{"n_layer": 13, "d_model": 256, "n_experts": 32, "experts_per_token": 6, "d_expert": 64, "d_shared_expert": 0, "activation": "squared_reglu", "moe_layers": [0, 1, 2, 3, 4, 5, 6, 7, 8, 9, 10, 11, 12], "router_score": "sigmoid", "normalize_top_k": false, "routed_scale": 0.333, "balance_loss": 0.00677, "balance_bias": false, "init_std_router": 0.0371, "lr_router": 0.000604, "vocab_size": 2048, "norm": "rmsnorm", "norm_eps": 1e-06, "tie_embeddings": false, "optimizer": "soap_variant", "lr": 0.00373, "beta1": 0.95, "beta2": 0.99, "grad_clip": 0.5, "batch_tokens": [16384, 32768], "seq_len": 512, "train_tokens": 252400000, "steps": 10615, "dataset": "wikipedia_en"}
Below are experts of layer 2 (counted from 0) of a mixture-of-experts language model. Rows are named gate (a neuron's input weights, with its number), up (a neuron's input weights, with its number) and show model dimensions 0-255. Each number is 500 + 40 x the weight over its row's rms, rounded and kept within 0 to 999. Numbers have three digits each.
Before each expert's rows: "mostly gets" lists some tokens that are sent to it at least half of the time. This comes from a sample of Wikipedia text that the model never trained on.

# expert 27
mostly gets: " American", "ual", "96", "94", " school", " Award"
gate0:490480534506470527506507454541421466428530546474506496616481488464499537404463448462410477510568458504479505522529603531599518458510459531500553559467457509591508469451523495494480464474477534501492541531519510465503451520513435512487469528550577540436482495504486507514467508465498507517477548450530535598486479510463504511489483469589520459496502472480455499498470479524474486548496510586506448461503492540480486504485453487558497501446556499485559501486504519445480511525445523540417486547504514497477529487547538432499456510552479486391529465540504483497486525477513478431456566423508485517512475482492503462410453473499491538534498471479452546478552483439448434502606506481581541481530457523570567430430468516553585517466566490455558462440540501561442481493487501
up0:497521476494536502499486563436563529547487457533507508409549514545496455599527539517605533483444529507527492465455369470420486539493534489514446430547524502418487533535471492511526535528529472491527453458480503512490523480481553472515555473465435452542513494484496516467515480540500495462513462583485483429516518487526499470511528526425469557505507568528520503509523525471530520458509496425494539547498499472548515516523533532447488506559455501488446498506502496562504481460555480474586509459504501505525454521450453584501543514448536523613481547466484517511517476504479492558535427560502527478498525517485493545577543551488517469478499528525558453515427532546559548520405501527444460521453572484422431544567502467444394491534429509557449543546472502449575517517500478

# expert 22
mostly gets: "se", " c", " 19", " f", " co", " st"
gate0:492492417407496519505566472515425523549507518614469477504553510510480514455462445555526484523478570430450482524484521541432445514469586564527528516453434532610543477455493454400507514447505534508481496464527518500501512488479494526505494459450503504488422458448461472449488509425519499529503484572534556544542543476539543547479490547551545509508443434539505499424489522495387511459478494495495435555492471514462543516477439454457516568504502512518475477508470555483457516534399516523490479492517454493568489459421476551437453498514473496429532486421478522520502561497526547512495493456486500479486516516516516540553507491581456494620438431465508465542458515509475497479549456509522478474534453565514554457424498494480437460527511499475502529469502533541445512505516533
up0:503503398429454513521564449502418524541510533629490495505541496529476510447447452542539488515481592447455489515500541549444451498478566563521535523458449532593543481481501453425516508446498532512490498469527511508517523493464468534484492456484523497480406468472449481472490541442510506527518479574512533541525550475551537569495487539541536531521461463511513491436486516491428490458479483486480458559500496511474550523494442475450537556467533519524463479511478575500465516538403544526496507477515452488579477437415487533423452497508444489433524507419478538524493564493529565541516479470471510469499532517530533565559502480546464527614447429450519472534424530489467490488519488506517439490527446563531548450427473485502432460539526495466479511457519550565467494527492539

# expert 30
mostly gets: " is", " was", " were", " has", " are", " have"
gate0:466494457439368462454579538479514461460473485473487464482480488543517441479517455530498499476476431552471548457459515535537455546444556573443491570504510487492507515521594496469378459464394397487521522495549528444508545500479490460503459488493550530483461469477497528409451481492444424493466517469571428499508484490525509444523496519516464501511473476569408538482414446523495512479504549499461486483509505486513478570525510475457537507495492504499479455509486569439467483425508453511567432539464463459524536439513465515510463497539537528495503592519506486483512517488491481500476527513446521579480528461503465476478542562488522495611444519508477522584493559511481482501501457496526487521540545472577513479510514431514515563486591514418533510469512511496409542499526498
up0:536509539562636505516448504511445478570480512578485535521490486469457569492507550465472493530544529464479485512546463440504548454514404396543477433463493496471491527475417507545585537526557540558460473486449485520467481538514499521511527465487464471489533520495559494594554517522556593510546512537432533499516496543499470562486545452493525510487560529463567449479549557494505533501493499502555479485496479499499540495489495556541474524486499505468524519485524453540505527557498525464461544485489539532446452561475474514492540566458439448456485426459473530485447517531478511499500451472527485482503490546518557548540471468485484465424556469497488467418501388501525484462507560511503433482456469484407467506462507564520476471554449508583482485602441502525589469550482544

# expert 5
mostly gets: " C", " S", " F", " B", " c", " A"
gate0:509520487532482494459550491511556446535501499464542528496449535529542573515474588531465532516534503549551502567479560536466550499538489528439532465535548520479496540573557545484470530472476500488540564542478563506506579459546452470556460494480457507441462458522465492518450417462554464561509498515506526467484503408487481464550507571512451493476494491466522461498498536476408433540365500484472497477459579485546461543478495470570531518640560472418490535612527496523528542531495456510577495511493477496509459484425540472508539517519489543504483499531507505476547535515503458460494520492503492487493492556548479550490557507451556500511521502516567539490505482478542498489458404486466534521462507522473610498536505486516453464454604582505467518465563516548515510550464488
up0:514526481520486484446550497512578465533469510456547534505444533547558569515496579539454529511529505527571526570461572546478562500538503543443523483522547513493509522564559524494474525460496502499536522542475556507500577474540453466548447511482462519464459469528463488518448429475566444551528499531501545472487502409494497467532514577509444482478513490463514474488495544463403451558351514487459484490490573490540486542487501482554538518635577465427475532621537488506518540519474469521577481525486482507506438497427525480500537529531495535515502482554496517488568535511492458452495525485501495498505498524556487561498551509469546482547512506512555541469476482479531505487439406498477537505463514505494610505517493484520449448449602563490455505481566526528516488535467474

# expert 3
mostly gets: " (", " \"", ".", " 19", "==", " 1"
gate1:475518409525547474529547554533507547422493486537474477560556508497477478522525558579449505497477495446518524536494551449528422488494500405411514520477473545427524433453477482475462486464429493493459514561526543498491483478427511516520533479444479525512572572467466543479455535516502593507495479515479493473492515574483545526523464497508491496567457545448502488431533498607537552490454623464518488426502519491473498429489541564508512631483443482515444466545461494498447496539453471521526508515508543481381441432476440491529502507463480481507476453507577498463506494483445520496466548502517492574522511523461498494472477525524526421471494561512504483540553558511558573468500455554478533491534509476507490401464503446513454528480466495487502468465533530528515448484508546
up1:480523417537550484529553551531529527430493516540491485575568517500471500514533548564441514499489460452509503511495557427523412496509511416383503507477477539432549443456489483488492465454437491473456503555536527480513469480416491486508536495445470516527563538482469539479466548500471615509477503526494490461498513573481571529539463487517493501553434545448510505411524523589539546479465617448509494443481508493506494454482570576505497598480464491530456472543498490508501506521466478525491497516486591497373440443477435476556507523448489468511487455528582512474511506469451511504463526487524519565514495527454484470461490513534554465467490565489492493547550525490543554467502433545495513496539498486519480404463518449491455543467471498476508460457540518548536447504545530

# expert 10
mostly gets: " I", "ley", " Li", " she", "my", " William"
gate0:510503523528441493515463442507499457479485477535540488505512527573510438497452527616585524564526566491491516543477517514514413483473443545468478487493505412520508561503532515556486574516437452493508478501515538553458514527476589496483463501410511502510564509508524513459497498568530469522538583497469523485463507575493420560506530461511483486453527491415556493498479475401518486520535486573516482521523488498443546410478428544405560481486480542482423424461489553538503493561410500526497456513492456530520478513512448482507489508458463415516375495571504510467552489500524506449470465548514480490559545476538458482500472421544521507548465447567500530476487484501498449565458597468518493450492496490477463443495475522539530543545508537535487482498493541498486466448453529
up0:496533514534435485525473469522479456455458493560508497513532587516520478502450531624575552548529572535495521519491533479516358472478455529487487486474473451534520573500516496527481571498443474470475503526551536573448507531471600475467483498412509478521560474504556526482493466560518468515541559483478513480466507552497435566521513444509484499447525496445593490516462439394536522546535489560524494534544491488465564430524411546403543493480484551466443408434502535521492505526416471518505438513482461516499469523539461482536525508481465451499399515540512509479537508481540477462478472551499447482502487442546474476481460455535577486542438452552511517471491506495505478562446564435512456446517495509492473464484480504532506531507514563500501485512496544495473467436459515

# expert 31
mostly gets: " 19", " F", " C", " 1", " 2", " 3"
gate0:518475533552508477492456479513530562513461408412556479468471532546542512536479493507450495521540569497462551562482576530514484507504544455497506525509535456485520527484571486441509536553490532523458455448467448553528533506466556472511530542574482547541468540511461433512539475581474487456447547532526525475522519476491508423473457507493482555484505546482559441503573541454617493498548475550479521509469560569451468505549498507526470474508464500555556490537431545535543501439549448581421435525485512543492490525499426457480539566437399514586475499478517495453500497553501457502548484467496531566576481528450469484541500488514534494540427531505524504527540473504498493511545500466495511521570551537523462476496511488391535477541587492429478427521558515485559520503523549
up0:494536495476510494497538503475458476472542629519458564537518464457465482464555564492536475493480450506520397503539395458521500527537486547511519493464473543529505463540426512544516483445534491494559537522571555438480484494554451517508476456435534454459517465451536576528470549438497540531521477501515478503485510514521484545524543499508548449506504479573485536487391452556424511468479518435574477508484483451514540510477488506507504515468530478455442494493537447504467526550502527395578578501516490452508471465476568538561468424558593518436488534490444542524427469431507522472480499529502440484452489472528500536504517503483466548499559468475498509526480523505470516483453497543505469533393453461490543508502494524536434549479415470582528596522439519498459502535486447

# expert 0
mostly gets: " a", "u", " B", " re", " A", " S"
gate0:524498529424550539488462503535510511507437454481405489537515425504436530477517489491423475531477407436489494550430514523467485594503473489458537554495494497484491570493519495475484456537490462459558478511515451517472527493464488476506545532549438533502478434509459470499418568522489466493549460551513526510448547504509546477504479567527554498568474517509544453476416513513442457547444560508476499531555473477502419528475478493439499507474481504561536507497505531479524524548397583531458476494497495481498544474429448488445491492489487478538490568474455483507520478508451494487524541468349430519538524509471520478505530470534515517533584464487543489474469419492478483464488455442426448495529517591477435389478481525476446469447532453472472437504528453500556583517502500
up0:502501557442509523516489532566479514508438483485418523554498433550405503459495493468421487522454422475491481520413493544463492569509482482473530525505489494485481560503513514505520467532516455449559465518488471521510500516486512465511555528550459495498455464476499491505418540506496477511574462575520523492465545482506492478524473591548533475532480585474542491460375544550434459541483546506499494523552480467504429538485481461481524517465490521581501485497508508460522519543415601537478483505482465523531548470450444525435531518494474448532506548453484487521511485499491460520537526442374433484555526512484535482497547449557535517548585456505541433463469473507498465485500431466448409538522513596497452421485494548503424452486486447494435456505545473524548582507498462